Experts of a small language model: vocabulary 9192, a variant of Muon for the experts.
Below are experts of layer 3 (counted from 0) of a mixture-of-experts language model. Rows are named router (the router's row for the expert), gate (a neuron's input weights, with its number), up (a neuron's input weights, with its number), down (a neuron's output weights, with its number) and show model dimensions 80-159. Each number is 128 + 32 x the weight over its row's rms, rounded and kept within 0 to 255. Numbers have three digits each.
After each expert's rows: a language model's description of what the expert responds to. This comes from a sample of Wikipedia text that the model never trained on.

# expert 5
router:122098049113067149163122100146103110153120145099077144132105169172127183155104136152125080087145123140109165093135163174087155170180145102123114041188142122102139149154152121090087081147067134114169116103122114071146109121085102087178094164
gate0:125064118110115165171170112075178084077103097121133175095137151098152110093122094127151125068091160118140140151106121165152129143165100145109183107124103111083114136086101159072073134103159141097096160092123180123088169182101092155156121130
up0:104124171145066121116155105098079145118107113152113072105176153085085175116111109166076155135123124104076162143168092142140111095124159107145146210127128137113184119121106133147165179147137109096178090132170108135154185136106180112163174098
down0:114174145135175168133152170169153090130159106094123184089130174062164110075150118176140186179123088159126097097153093105055106112076094153135118129170079176076109091094109119136134122070100139121136137143143092120151098123143162187081150133
gate1:137159077149102130177100136115148099136133109155106127153146128088156150098103064175115106140110130077079124146132114150144178114186202131145128131170104079149114207115152078108152139167213134133165144079172126086136144156103176152132108159
up1:106104124097143179129084108080161167111125162093110112136124158158162118116121165123177157128136146170126142135186133167110107132119090119148108093125162133154159106082149166138097086072140095164099092166153145146104166123190131092115087154
down1:124163201117132117137103168142130109099112105109134187145100095132098127182176136164116180140101132125159141119134082063114117097131112145094149131077142126056110092105113186175098121109091160166147044172129102115124214166165112157134155153
It responds to: Middle word pieces ending in s or sh inside capitalized names, e.g. F-ors-yth, W-ash-ington, P-os-ada.

# expert 34
router:123123107112131162137124065141104128196124125161161176131109100131096181092114120190193103138158098169099169109104135092119136161107214156123101104136104153096147124115197142123143113102087112159084106130128088156078127119144128169157094116
gate0:118178130121110114150171157090157105082141110150154096144129064124178088143105057114170146143172205111158134119129167107047161138168170090130198161158170160219107179108161137099097110115144174109109146121133152109171183148152146051134141110
up0:173102113134154127125126166145088169128180112093093098137143086112175098160141149102136091184096120089161139131183063088118099101108055149173130162092149164144171121143137169131131143138172124151161176075117100134157133128142168139066203117
down0:147098109142117125119121129166112147143148111106141165185153151111104151082185103147126103133163090108087155094113103164183083133100163047110109118149106073158170107131119138125179089123150103151137111080120047142161113128102124133168134087
gate1:170113139138092117164088166099147152116096127125150167093134119168148122153119094131106118092144163171121057131155128089101083121129138104121089140101184103087109150124136178136122121131096168141153113096148172236145147122165076110177120119
up1:086161155161127118171127112093160143131156202133130089077111127139155158095163166145138124154137066085152100129151177150109125110058122115133097117097112144141080079058150162043140101168114055130099147100170135157139096081120134187110184122
down1:144048112184147103126110140092062142138127142133108121153158131080078148116124159127183162130100125158063095068123157099110122079153173127157147160057123136120130122146094078122103086164096145152166187138088155143142134152106109091121132141
It responds to: Single consonant pieces, mostly h, w, l, j, s, inside or at the start of compound names and transliterations, such as Rich-h-ill, Wolver-h-ampton.

# expert 17
router:151097167186182130131091169154138164165093109099102084131172158140158136128103130126129145154069092107109131197080090122121160128170069079102157100069098161147110134152105123070168145118132083126100075190112134193124139169100155138121129139
gate0:100122133144137130181145120130135123104146170150105156061121161114133158160091147142108110200154153122111155146158157142170133116111102138136151131113164153076133075096120129120119094141051149088125130156103127158094152152095147125101136107
up0:139096129126151127113149178134105126118120143127145115179142083103120093109109089124168162092156109128156082128099076130058084147166094123114105131099101125119119107079135155120175151140106147177160190093116145119172132103161165118180073119
down0:166139159153153127122133117092130149136131074112135105110140161159104101054112120185098128150119157163146148143195040165097119138155106111146126078109101200129129112141139145171137134146094186114158155084150105134061204070114141167151104074
gate1:128133093145109135165091142124168103103126091167104167116194195123083165183125100153163147113147176133116114116120135100128154180126119160155102152091073109131123161131109164054137135142130099137177077123101115118100105092180142139159077179
up1:159149136064140149079115088121130188118106066155168166136122128162103178088197126151107103124141106082104181129193151092145114125129140103142163160126167098100168082140107148168100088143109132115142143092144119125117072151142111102118119159
down1:129155179091109100073134119094151096130078116091100124160147097132116116051082118141103158129119112109078148107106200101113112176139105087150139124118122142107201150149108114218092122147112207112164130189117202179178129105118105115157140133
It responds to: Sentence-final periods on word pieces and the = or == markers closing section headings, e.g. herbuloti =, ==Exit list==.

# expert 13
router:127025181049120074185136114065118180146162178156125146128167162102157120089128156161103080076100135093056130090149088129102162108168176187111121102135143154093107174125161153143172160123159145142165123118176095134111087144163101135120106090
gate0:066127169123115110124102151070198157174073182094115137088164068184163107110094129164105117126125161142135152125184149143098128166068130163125081121134079158087133091123137099140114138144088143087143164135165134153110112133119108145089135096
up0:149216158119096137093149083106102125152136072141106163116164105113157120100115133094057143084116140081143111098112082135135118114121100149146164120139136084131097123140119147157110207091115139162130163116057156090169137112091166092134109155
down0:177116143145115136137171069141139095070135082138167124097200158111119150117106121138116163159110125148153138150129167103128143078084074153158145122099122104108121130139132071099097116143142099092150121067132160156088145121137128249151101097
gate1:097151140112118149118130143104130100106165174127081151133099186087149173109150167150133065133109058161128159140174134108123161098038066122126127120142138136172055090151128111145086099107135127126150147103159158163116136144112034158098107172
up1:170113138157158100130112109192127168118123087134136096053111153158078115131104087182103172149127198095149144144156100143191113181177109147123095121088170104106137098152131150097151122064067126104146101156159098120070070141150181160198125100
down1:126141127154128097172132164149175110170104144122179097142166141147085112145122126154099158109103182162179113110125143048121132123138228150119147104140083105113175129131108177105168107131115132105153096193099106138102114191065151112127106179
It responds to: First piece of capitalized proper names, often in sports results tables or lists, like Be, Le, Me, Bra-bham.

# expert 10
router:155183098130129081149113168101140189131074099111145123126116124148117144115099108125083158122138116130137123176113137101112078177160171128123085127106125168115119144146078149154188164103102144108135089138092149181131050167100113115116132105
gate0:133045087060145141103119206140134123089134165132190104092113153164131088162157095112142113141117183143088134146091112143122087157142134180146119077103118174051159150139101167118098165085135167099152156098124109075105120128138139060159138095
up0:123108134076153106172125101117147111160153098117093128074128069193141106138190106134117093165104132110060146089149132088120072156068123128174137179153153116113153123101117105078143150117126097067109105128118125142144111084087088181106098062
down0:100121131095125168140089110120175138077070119175083168081139151169124051082066160082092088117127148133166164153149158133082127090143164102117153129109150163128129188122132049138098116149089147144115118144163132108131137111158148166132018133
gate1:141182135133139168130162071156141153179126119080137140137106047078064096114052107096138187088136119166084147085139112054186077124096181189066087164097131156048154108148106120141108125136092157138156134164109204146146107139167127101122131148
up1:103144096068132088207155122131125179144137146095099189104092143125163078119127175119114115125140149098170130109149158182079108210128101153104154166144142122118090173120082178108094125109200106125129145101093126099123126122138153155157124153
down1:123111187131130150107102125177136138146128113116154081146120134095110145133059127164106166098048097159134093097151068097112137147144235142145118125136115180137121133157148101127137075146088140151123098117123215165127123180124124114117088093
It responds to: Capitalized words in names of countries, cities, leagues and awards, often in sports or table text, such as United States, New York, World Series.

# expert 21
router:087103116158087144124130152150126103075147158080146092142148076135170154147149130155079099080129184098100103163143119046139158150102165154089134099183183148161149102141135100133073116134166094075142123079160168053147146137043074120108137108
gate0:080136153127139164142123188175103106154147102197085149077127122114152118093067141147111095129174118172149154148138155182121130101115157105111081145084175100070123106147116082163102162164163097112190121076122176094127146160173129195169085158
up0:177072110118161145145173167138074124130128150143051143057155147165100137065117182107160086093119142151099171117140146128126164143142123076124114112060146109094123127127119070097111101135110101186164139084190118046111117110108200148171186121
down0:134152152089070106147124092099129081145132134121126115195130122097109128101140148147110115092132128112150144133198096173184120149144174184167138115137117081164104078130119131142157121047148101156144098090109124094094181074162133143075112123
gate1:159196117120101080156114146147114130102055120094103137127139127170154100099096116126099101145097186077108092085126073114136141133105164179118132167107151172061103131199136130114142130085109161133122162173081206178149127153083186160117149122
up1:057122137144162104116172165123093132110167126154145054154124105117143128112164145098161153165078115174199174145162118123094124088108071145121053122120092145116158141116126112097118149139154076092105094159159098164094126095180125094122157062
down1:154155121094044145073156098177137117116094110089155166132194143176137174160112118169143092143167163048138132108129138104152162137078086139128122104070097172091071131160102169161107116126138102168138149124095173119065100177109158079131115177
It responds to: Word pieces inside Spanish, Italian and other foreign surnames and places, like Nú-ñ-ez, Ci-amp-i, Part-iz-an.

# expert 36
router:155142172113141143090155037095085129164063199175111112096139128131113084113144118150135098147163121144087132160175093125137104147114166139173133140144154162068135164100128149087177164081121091151106164148151065141135142142139084141098105070
gate0:123110132094145120131184089094150167126112136080126142121090149146116126171152167098122159081146110111137091120097104130117101132145135147157144135124138156138114116101123102103109121160182117115127124159102136115201095149147170120118134166
up0:089090151172153059137129218143154177070161067125168036142155096113160155116128091113168100151084123133166113148129193129102167081155164080156097113158117108106162109150120136119160107098059119161134132101142127116156099133080075125089203077
down0:085149118129095096148193140116133159157099186177098152099127113170103079113148086150131164094097099122119105138063193135156115136108162107139112098115118147060149086111136198198153099131139124138125089097102147127131103115099128123167127108
gate1:090156081104130101131076112159157136141073161146159171083135135115092139102149085144145157167157111140062120154203151105147088117151109177118071079124136118110172128157180066064177132077135136180172092113167186076106122088079148126132084070
up1:072231126129139142157112098157050098106118122126155069117142111134134129143098145108131092158083079148104151118149164073085126155159148126129126124142060094193129094162139137133140176171163135142139141174109124135091154118122142208117156060
down1:149144138109124149117207092113178140145103116115131126076093165189171121173124152127142094105124113081077091098107152179129113100129102090100144098132154112138118131115140058099140169113159153127172158179117162101175111154197155115153122118
It responds to: First letters or short opening fragments of a word after a space, hyphen or bracket, such as c, b, p, the m of two-masted, the r of privately-run.

# expert 30
router:169152126090143138140098157125093128136150102155150137125177149180132114058134108146183094146132133114095120124132091190109107161140115085130083162102171146140128176085097158120205106093091148116130091178147119158155112179151171145173121105
gate0:101151136110156115131094094080117187178141104169111093109141147166124044186111100186161168115126114099120091092107143075130139095159132083195170095100158116153120145175105098129138145155141104142132151172114164138148078100108149136113117168
up0:080050092166100160106143155117109105077117144155154137139159164128118118113123083115103104104141126075093168178118096164142103161136147113141090149198140121137140189109130137133065119131134045111109108135177175123097124075151103099140133089
down0:125117170100126137147127095146138108129146151089142187063106130110129130195145128116146148042136175128175103033161157179140155093067140124071171158129119158150073086130136054125153125141163179100193156125049094132202135094100115159098073202
gate1:169192123111080124111104121108108182128124132179092142045135062099128122141146167123173150140145163195127155139084109120101065142124176097078134102135162129111115135151130096106150157094119092104070133126134138165130122184142188106103156134
up1:147156163119163215093149111133124162144139117175134213088127119160148080101117136119135141141151192112115086122145140111163114150141069125122154155141157190193101136172095200111173114100130101064079140144141124120101132088074108094174140165
down1:152146136135128095165105126106103110153127070124122143157149150186076149112129115090168093193140150113108139156165110146103134078172149120151075117089144201130166155081105103162185082138105138153173189096149093120149107128160092075113168119
It responds to: Prepositions completing a preceding verb or noun and introducing its object, such as negotiate for, pursuit of, contribute to, against the Bills.

# expert 23
router:122223096202109101153135065151150100087111101051099136117103157121114149076098136143128068101115104134186139126144121167128137150145092156122149143109115153120096172106132067152178126158092154111141125113081126088130109076117118124138163192
gate0:114118177098116119158179144129157120137173134146105080140138144150141114146118182098111136119104134115096143117131115175136171198188156127198160113135138124165091129117085098192127167103130105120113116176121104126047106189139123176095160153
up0:154121108092141043120134116108172083120175137123100154147095087134115136141177119154161172145138146148146150106099121142155110132158119129097121161121177107132151096129120186134082160090108088161135096155162184108138123067093127138164101149
down0:149130135088105131180107130156207050169168096137127135100070143108150177167100104120150063121149168127077137121139105141118150131105104132119146139118190177143151165067110171110087160100175109090139130169075139128138088085093134134142131108
gate1:135119117175116127088136166125120117105142120138128156111097144158076102123169158166113084091183127117153156147072143143189098082111139170127140102165147124149082177140162162178133087142142128201144167071142161125111157136159160126130110016
up1:097132123147147100140087096114123162116056178116162098097164121091130102099181124097138176105134133169083121085174117100177124062139123064155114155182177105160123137125104161127172125105127118151146096159121123118173131183094148153082164186
down1:104138112146125119134141108080137109153096125168089147073116174121106159170116120153128126140130110106090127133175158176167099094136161109144098173165141154141126124085144142097159125093130074123126086075168077160151073217137161106097114139
It responds to: Plural suffixes and nouns of quantity or place, such as -s, -ings, -ies, and years, area, population, species, km.

# expert 26
router:133089158127160139145129094121172110133120128064141099114118133130139119111072127126152158161092109146101128076145033117160135102165109112065102073121130159124091158133087189173139065072125095149161113105094183108135071109160085094145076111
gate0:131105088157125122146127067150149166078097178163078166114094172133115146100086124140098161153118100131141104174161185138134104124111092097134084140115132149110154144133169083146159143130170153171117181165128116148074217169098096159094134155
up0:164156156111124118138158163170193143124127112146165114122114180136201096136168131098166103202138181138092122165096107180143130145148140177158124123071183189173117105158079145106103089147165138163110100144161081119112130052099154139158084107
down0:197132193140120092107109130133164131130125114112164174186102126173135087162108098143142130104141091146127178154100149129106142072145086135168159107167160084168095167151135077106094101154097177132073152157083128162117185121071101111124132204
gate1:133105176147104075140119155081095102136159174113182121148116125126116128130138077142147130124119085085073101138128137158073072147142121126076088133157183132129147128166149166074105061144090140118093076064079125117100127123111139145093123062
up1:084123080170119095156189106123114092102171150185153141106165212163142144113103147160109098077113148103090099119138060140138126118134145163182122070105104112084077146186166108161109144147152132084155132141110147130156122133144163127118154101
down1:184100115178125149104160065135171123119100173169097151169097167123133156128123125130126123120107138121127164106080142106124183150058098141137097129108089119113094094191176086110113087134143069108123088110114164089211098159108108111137115149
It responds to: Pipes, colons and semicolons separating table cells and list fields, such as Label:, Verdict:, or dates split by semicolons.

# expert 16
router:104129155162095068133167106072074113064145115109138149082149179124116134129121070189114165136090129104161086111143180115072169167082143088141077188151101169063137147110119129122114135147191104141146115145077140158146139111129115131101183160
gate0:147139094170077084189142179143162147140136172088154131097100093095191151127143150183173091058085126102116119145154119118152141153140125117137122121134144101158107132131128122168115089173087121136102152076092136143133115149070105137107101171
up0:096104173112152160089112100073171107112128099112165068096159083085118082130091087172091105122124113116150082156147146136119058146114119105091144054136175094118158123169094167129175111120124163108072034095162135149106123107154132135144082148
down0:157143110102104063142136106098064129191094171124107071100177129146150179155132157076128059110120128081103107161113180167125162106154138118141157195127118152085078096147123105122169162134115114100152195206060121109129097181059133115114161181
gate1:115133093137122169132135156087154161167222172080187147131123135174175112152082103102124128100187150144113152171154095106084128101154051134158099081172096124084221138149150134128185053194133134083129142166166163172092127118218149104153110164
up1:071161104175165074142178065183144130135108073094123123131156142154067156118173187149146104152134121102112172103155141137157113116136171183120133100135184073150118141128114124136104186124115088121079183135070135122169123204105108159157172080
down1:217128156123125135185147089123136143128118101077133070157167116054117080117174091199121112096078190133063135078137107146116093178079124142089132143148134109114103137127171084112123079080150093166125135099102176125133143118098161136169119186
It responds to: Month names after a day number or on, age and height markers in biography infoboxes such as (age and ft, and No. headers in roster tables.

# expert 25
router:124085175065200096156156141052114160157173133177130120095123148067159162136114116110073105130077126145113161097116106123179128113150143154155127094122124099183093159137108127092070181117151120135154155108133097114167146153110060150135100086
gate0:106150155142139125172067117139145170058086116112126155102054187179137107141153143075187123133139112112120120120184154149139152158149117140145166174115146130138151116120113146174118058184168128077113138119136155170155158137093096099132139068
up0:130139136184081102122162105151095109101114115122130089138105099139193057077160151086195102099066164103143099097117155160217119120160164124145134117174099137078155119117103121145120106131162110148102104151153158145194109195127136141104133164
down0:085142128099139132181126122049118110190108146125109077110114137128081106188193104193173127118154171112118102113162058124166127090126115116142114166093130143060109164087098166081155120091149152074108111180078147117228115115176185161185156120
gate1:112076132158104130123131133144111135117107146122163084149160058176068124187153131120129057135146115129138110107134118143150081128119104131133114179142084070124191091096170156074108076130188096104193127124105105157182087178173125183140163132
up1:141163103144133157124107143155090184139090168161076119113146132144132145093108165116182136127095131137161085068157130065185150089187104144164150220126083181154084109122128129142132071137161149204108214118136132102153148137189146090099158114
down1:104103139128139084182084098171125136135163152079140076154079141058082107105127103146129124174101091130106077108185143153225113106146120128145155132100124141157100123096141130186112095138105131100138182129112070179121100166148142123106119139
It responds to: Word-initial particles and prefixes like de, re, con, un, San, El in Romance names and English words.

# expert 38
router:156101108153126082156126117116177155074184168116110167067169130187140091170101047097103069138162082174110105178126169130110124092161107105122107083129088146117132178103129132171197094080112147072132053164096083143140107125184102149064118086
gate0:132191155148154120079122161093091133152107125121167135109136149162159185144158125188127111100170162171161180113095151097137153122177086121179134095109129108147088135110137214094057147158135074113155136139098111130131150137072127115139112185
up0:204080109086191079170154150102156098106100162127127129139199165126068087143074129166106164155117105107105158174122072125087141118126115132099127101149117148051110140085149112102173081104122163125150124152156138145099114102181122053119083145
down0:132114086105128164171110137089091109125204108091102107156148115087127114102189115092119123134118082080150178160119157103115076165086116112114109192122110150105146094149081148177097113106118086106158086219113162117187071107184128108145113166
gate1:115126187074106155091134134132120161128107130153103134121114160040070086077120156111112124119120147132145151147098146158141073126123124092098133140167139250175078093119133100123168119137135113144114091071122169146126085138119125092162119101
up1:114076120096170156216131164122078080117078104112148106148111082116088140096116142169098104127160132161165152091107140102158117165119121136110115160127181124112127150186134125094144131114087090151196133147155066135180111136096125147081075187
down1:059116116159105175097127159094122102132133155127109134125141097055128099129121117199065112108156107085127160080106099135124125101112085100117154149161144160154142145145119166089110144148166087098132117097142102117150141153116150166075143122
It responds to: Space-led numbers opening table cells or rows, such as game numbers, dates, scores and vote counts, like 51, 6–1, 27 August.

# expert 29
router:169147157130159153161139145138103139151104076121119105097186178155135125100085141096094117170159096137161162139142069119100123113167085065162171114125193075144103135103101114069123187119075105178120152166109092120160146175133153115121158107
gate0:165126138150134153137129117139098168125114112182119098101149073145113096115125124098078089117186131157183157165130135126126084065169103146124152140109143151152143160131133156200117177208081150130108097072124106141147185132098060139133179130
up0:111112114170141169108141125117114141152094140116125145170156117182070114117165125116109147152126166127124168150096168174119154087086047140121182162118104140099183146085151090119083149172092130109102081107113079105089117078121168111107186107
down0:085137140108127185147126163089155094024129081091129103183140113189141172111149145154149083179135114093126132143111134108095089127158117161186151129101159121195078049192127139158098070134191137100123131096127112154112120089130137132128116080
gate1:104050121092085152127115135108174126102114168131108117132163112141171186129110074094160143113102155161114144128089112207123192130091085112148133128126114139151122151104181163171140149059120135185121092118119138102086130150114090147137070107
up1:113113163133086165079165183168107100102150145080117071146180146077060199106106113156120139103096114113161195121154143168144134181089113121096129131077158130120090143080070157123110133102158159143120104118103149137108134140121096073166079131
down1:152143089087162123109128146092085121126195149157202088144177082097095171092088071153099130110131137146138127150154120146113199121113061097165107059113109111124182080127138132105124145096177110129126148197127125142144148150066109129129099102
It responds to: Line break tokens after sentence ends, headings and table rows, mostly before a new section, list item or paragraph.

# expert 22
router:110098181099190099109148152091083164104133144160142075083122108076122181107129177135145143105113113121114081093131127160186081086180136129165148111084069128118116160117083143139083134091128179070139137105138080092131110113135111114071121081
gate0:090199132095199120116132160123124071141113106200157078149102103090152153158151135092150140124092127133109110113105196191133155133159136089103129163189119133089185166128107142155127141150161115047099163125151178158164191098069160177126122113
up0:169148100185157104197204052185147198136097082165083128099173150128118171087141096087157155079133165108091073120125168132165168098157188148130133113181143130124121133113110095199085162118133122135127119152169124126151182098152089106122183104
down0:160122139121202133122144156115147197115115121163095100135134092156143201125142148077155104123150137094118106086132149096138140184123177066152141156122207108100163148113119088135134116090137177131127057140079112143218166132181114198136121119
gate1:130129156134122124139103079124157085171115089109190067162129115137113131114120133130158091103115170156106113130136105164099103061181124082185171145131154101150147121085081113138163106131159094070168118114195106133110151152099157116115092161
up1:103114111108193143149079101128147128099151116165136125157118113098140111213146094083126186110157132152108088087134185100080147108172194137162146127135145138143155132120089143169127093128103168123139116165124175131139133097132200160093112126
down1:105118129158100197132166076123155148121100150118101144122151102100127139130198101102157140100146098110163111121099203117082115065137081123149137119077171135182101145146118128155086151131107187130073140166121150187154138136157191105130141126
It responds to: Opening fragments of longer words, often Latin prefixes following an article, such as cons-ortium, vol-leyball, Pro-f, Ad-visor, res.

# expert 14
router:147128127116149091149155154149048110117091150093162185086143167127108132159154170094178134160063082171175130089206118068077181165154104063129104136116114156159175138196069124127124105129116178146058123139105116164151088070132095145124176130
gate0:114141073093137154147184150122097161153125071106130176084159127041155113129140078127160164096120167134133101074125145128099137166150140170098115126096193140157087110180138155071097106137078138168169132159155151090109151159144134133198106124
up0:156118089171086083111144163174145115157147113166076076147157144125185136078128107127099100089182082120138111149094089215181089118090120112111137126159058129166161073115117174112153115125132167137125105162122144135194125109186062139069124096
down0:102175149092162153091139109124173120125174115160112136123112144112112064105164162139132094101159115144137152140093104137130082159170137151137104122135163129129083149150222166099135074151082171132130142105134123082106135133182147171108085171
gate1:156134134125143098123146149124141105113162148175071113112069201085158179130194109112154087172118108122133108093168149105164159126134138190151167145102085169096122124128151134125064124149116123125127111164129107102058136158157148150140142068
up1:181109162125126061114089119085089106134194107160081134131146107124117146115190119144130093132137092140144100111149139136156106129152214149127143146120098104135110140100158121165088147119118152078098138138108123173114165237080162116156099140
down1:103131128090082116181142134119075113110087129046156168137124177129130113134135156111137062176159112129112124064106156110083216099119062172147156139133177098164110119175150133165098074083123092177157177125125070125162120140141070165137145179
It responds to: Prepositions introducing place or date, especially in, on and at after born, located or verbs, plus list labels such as Born:.

# expert 18
router:168211121164201078169142154110089108120156115113127055148064157103119126089111118066118141137137107151099077119104142083122087119096178095106122151142109164133128122137067144159115166148113146128134196134062196185157143147097087098096105088
gate0:133157183170158100130139124123131084148105147090090124108113086131143094179121098179096170110188090142163164190049097119156065095122104133135196073133095157216125087135172105117170123124106113101156084120159135163083140163167111145055077122
up0:137098147119151128130164072147139158141085095091092189103142136130140124165129174128147218121134071119155167127080128099102102103175083119106171146125133135156127075206174117136158088096128172076165181167089138089093106179114182149133152144
down0:120114116143126070087128066184163176135151090181150128117054137119120131169112101114077150133066145059081188161115114160128131126169081127179167123148120052085120133107098175180144126052116186087084145174104107143180123108143159133185133121
gate1:127146113130147141129135112123136058086193155119106169098099121145124103177115099119161072079139164153165146156104122112129167044140131140116129151066147162153110131131085069100158134156121150080143195104135135135169204102147173117129125159
up1:075134143090167165126155149110169107127103121155130100112131132126112152171120060150107151180090121201132104206065144158112123114086147085117148114124141122133120045127049191107115146146160067073127138074148181132188157105114150130097130087
down1:127144113145143075085158093115055137091149121175137083062070136104133109084159122073119157143119095133095157163097097062163140169106132110124105141159107108206119155151150179163129119132151126115068102077174153124170168119174124128091101136
It responds to: The and capitalized national or political adjectives before institutions, such as Indian National Congress, British government, Confederate Army, in politics and demographics text.

# expert 4
router:119162141179134176143146091034160202142148118118141080148104123154148194106119152118118201109131151105155163135100142134182139092111164198098096058153160103086125117135172088120110141100082134107103113139124150105125112152163110102152110123
gate0:119117133151131096092170115119140120154156146162138075120113074155065154155127141176118183126065130162094108145083125172113131180170176090163086076155196115142101152118126197145116143091114079136116082141147086176113221156125104127147137145
up0:159083192173132098155126088152129141077141098136107075108127137180111137120126080105138124129125114152097117142169108126095157148121128108145176142144147098102106061106105150104094136161135097047090103125099125160162074125131097120167068148
down0:147081075163198130162107120133167134130114159155113143179080094157106087118100108191135104118180184131103112110102132118125117098108129116115185090183147154115163160123172082092140128068150180101182133129133094100148110138141160121096114151
gate1:142136112167181150106107097140141199116122133131124167135133125098144127115104133095139126192062140119160144150176098122110142101143104113094112083078166175087111119209081113123086116150143171147104134154206077161087150179173156133079079110
up1:108143135040161165114158109141143072139178123065155123186158189137124083165083062118124117107116150215109141093088096131134131097205158155071117092091112086119109132132114101063118105121165124129076147107132160100127097145120130110107159181
down1:171066130115143122097147123067138144126149142176083127159132117153136133140103133100077101150161173130157099077170105108109102112133113171078119091150167099114097163142132121143107012159139134167161095150148122176091135184109141171086097163
It responds to: Short lowercase pieces in the middle of longer words and names, often after a consonant, such as colle-g-es, ad-m-ired, Gre-m-ler.

# expert 9
router:186116170145163147152168149140128182119100073143111131158155107161153158111072131138118112136099118114161098177091087151134116120156053102116171143125139173167096115128047115039186141069085130149137121222148129178131107156116170127122117119
gate0:083148122154130160104143126171146155045092125180167067096178108058112121111120098140139101161122123163128166114088198129134119164138101118096097134155150144131137125127194059121107120123083093110173144136124149160143117136135116064122200165
up0:086120177118099059117115147105117104120152132072178119135133171105077091047141125121127137109114117122118127166153051182133143152143163168145103162158147053131154114101103130175140147073116148164133136138126116175210148163156106159128110142
down0:144087159089098081094169216101133120106117178125143081116089141121123146121172124146149093180102103120106066085164046154094111109150108130154118144164082124117135112179140148146107121074135099112148163200100130149114144161126140199163134125
gate1:031140088174102124206108053106107119157124133093035110158130095122195184100096103114080124156174103153137109131135103139154111124140107136142084139146111148169141108193141074167096148146121168128135108119120127079127108107079120194094066132
up1:163130097164134114127122126153121111134098204074143125081196179099104106129098174165144138079114140141159158102149116063191063128092163142123173132085103068150135204115076134126069174112129115143086111126148107094169124173179141118162144149
down1:077171134110083113120139137134127182083093102153142137126141115106218161102123089105092136094189186171063050122100151162062177142136098102080179133128084150111106054126175154148145095146101161147160144115129146079109162160167099080102123130
It responds to: Closing quotation marks, parentheses and word-final periods ending quoted speech or sentences, e.g. kid!" ..., windows in the 1960s.

# expert 37
router:147102169144183129085172069149088108124072154139109101119104103087056126083163119104172150072189127102120158111107122096122146085129154144114125162092115142098092153091098150097061086095158180131131116133156092123111188082144098106105118164
gate0:141185090136147147122087144113162122100104202095143144098154089150099113111117121102128093117171124164090135173126074098172086148138139139135104119140123090121124078150129085102168093172125075151083179104100135148143087131101085090127131160
up0:137117132124059128104133083093197113146114087183163150156130118161113170147145125118156136198118152094116154104168108163139141130103084110152110135139116152167129182076097113105104144105191148193123126149174093027168107115124158117135133145
down0:099119137158092092138143117100119117158110106130140128093172095144106131090166102222170158117088133082118124118155097147171124133164137139133113110173124133071172174089131164128058134109150104071126109147158132137092159134195106063094125068
gate1:124143115083192139115093115072156140106145141076141129142050121123193157153114177148111043142134158110126132135128124103116171110171097115182070105134089091159118113122110162127150112118115123167081137137137146120106152117144120111106099120
up1:073193171158084168123132136118117109065171129103151118189046142148121179112095160115116150120100095171177094134108092157153124208128125149098092158151100125149134104148141104083122191157109111161162119157150121148124144191125127115142151123
down1:102155183205184098107112100123172171153128160096147162126131165106060094126109132109108117089124150158121175116100141133145090179136126150113128069204093121141137108107204151139071167118039121141168127128053105095099074140123153140092113134
It responds to: Lowercase opening fragments of English words split mid-word, such as dis-pl-ays, f, sp, sc, after the, to, and.

# expert 27
router:116148134107166143135147083114118146115105062125142104175077135085116124133114144056091154144157161104100103105168143107119138154137098127137147106067155096052146129139100154096133176099148174112139173085084141099145104183118079125138113122
gate0:111177202095097128126150141123124138086118135100097194121118108153157172129062084120110152147128182132156081101101189132116151174155116098090135139127153152088113099117165099158212128163166085103118093149152132155129137145128076145119163141
up0:109173115093183141113154190107121118146144114125127166097097104156162137139116155113118029125101153115110094164159153124097071121133137077093139180143149136135162127083136092101158127098109156104142162074215132170118115104107127122082117116
down0:130154152218118152136134144130137168162097124110145078180138068100105135103134147119146116069154091151147167156095106135083109211124098175077113137120076099144099162144175134103092113116083112104104143131112196121119040110117144126097132119
gate1:116196142107149123057067124110139091128106127144138165101103085203130144178162124215147102129177071120113161144167130129121154121106078114185162076129077116084119114109160127174098158149095116187138167141162121125112157130129123093067102093
up1:146161124143153143102152165097114114153131139075136057154105041114079123146154146105125138119097137097073142156099106102211158162147086189110113106146128104090088122066145150118098067131132066110131097115185110137086146133128126094160117158
down1:122155177095170117156144146122114078072109134170125157125156139162142100097162118103117182158151090123098187046155105113149151111137143175134060121093198079109105163063146167176147100171102100134183142118164163099095077163117122139107109154
It responds to: Number words and size or quantity adjectives before a noun, such as two, three, one, several, single, main, long, high.

# expert 12
router:184010106129157153203148117093115162127132123108097086125163164141132162105125111145173118185105153158163134114165129098103154122144102076035139119151132113113133082107100114090095165112122087079157120131127107187184100116131137091074110138
gate0:100141124106129142166167167199142125148086073164102146107148077098129129102158143123079133128147133102097132115174163116119156121117108093163169151122084113092157076119130148086133176085146107106136164144129145123117048090145160167119082116
up0:168114154098100100129093095113093144150121124151078115103131150123162076135103121135082084121144068117115100093117116158196109157082164131096108101149149177186066153136112123102147164153117161103203138092140206105191146160143098124128158148
down0:184103135147143183179119097054081160126118129147086121134145106087110125117133177129100081172129132091090127150106129150141084142079140125120102095118139153096126111192163162083173129148149108162124089068071169142089070169100104183159186109
gate1:170134110142143147135163098105129138165130121146122127101128197164058139147154112147167123172128119139148026130092100121136155092149124118157131086113118122155195144112142148164153133109094122133066161120160062158067135185089131104187163114
up1:115145132164104184111122118135136097091155103116154121183134116110118102145116148115088147050159131134146160112127098127143085179150166154119104145146114150097032112124098142078071103071128127155124133208137141116144107128126146148129135095
down1:121119148117040080105182089158100086136156205152110144098121105114148106117132127098120090051144154145106115151109176153147120145070165132139190134082112176177105098123146107060137172136091152107126131106153104113213124091136103172100129192
It responds to: Pipe characters dividing cells in tables of statistics, scores and lists, plus semicolon-ended numbers in inline score lists, such as 0; or –1;.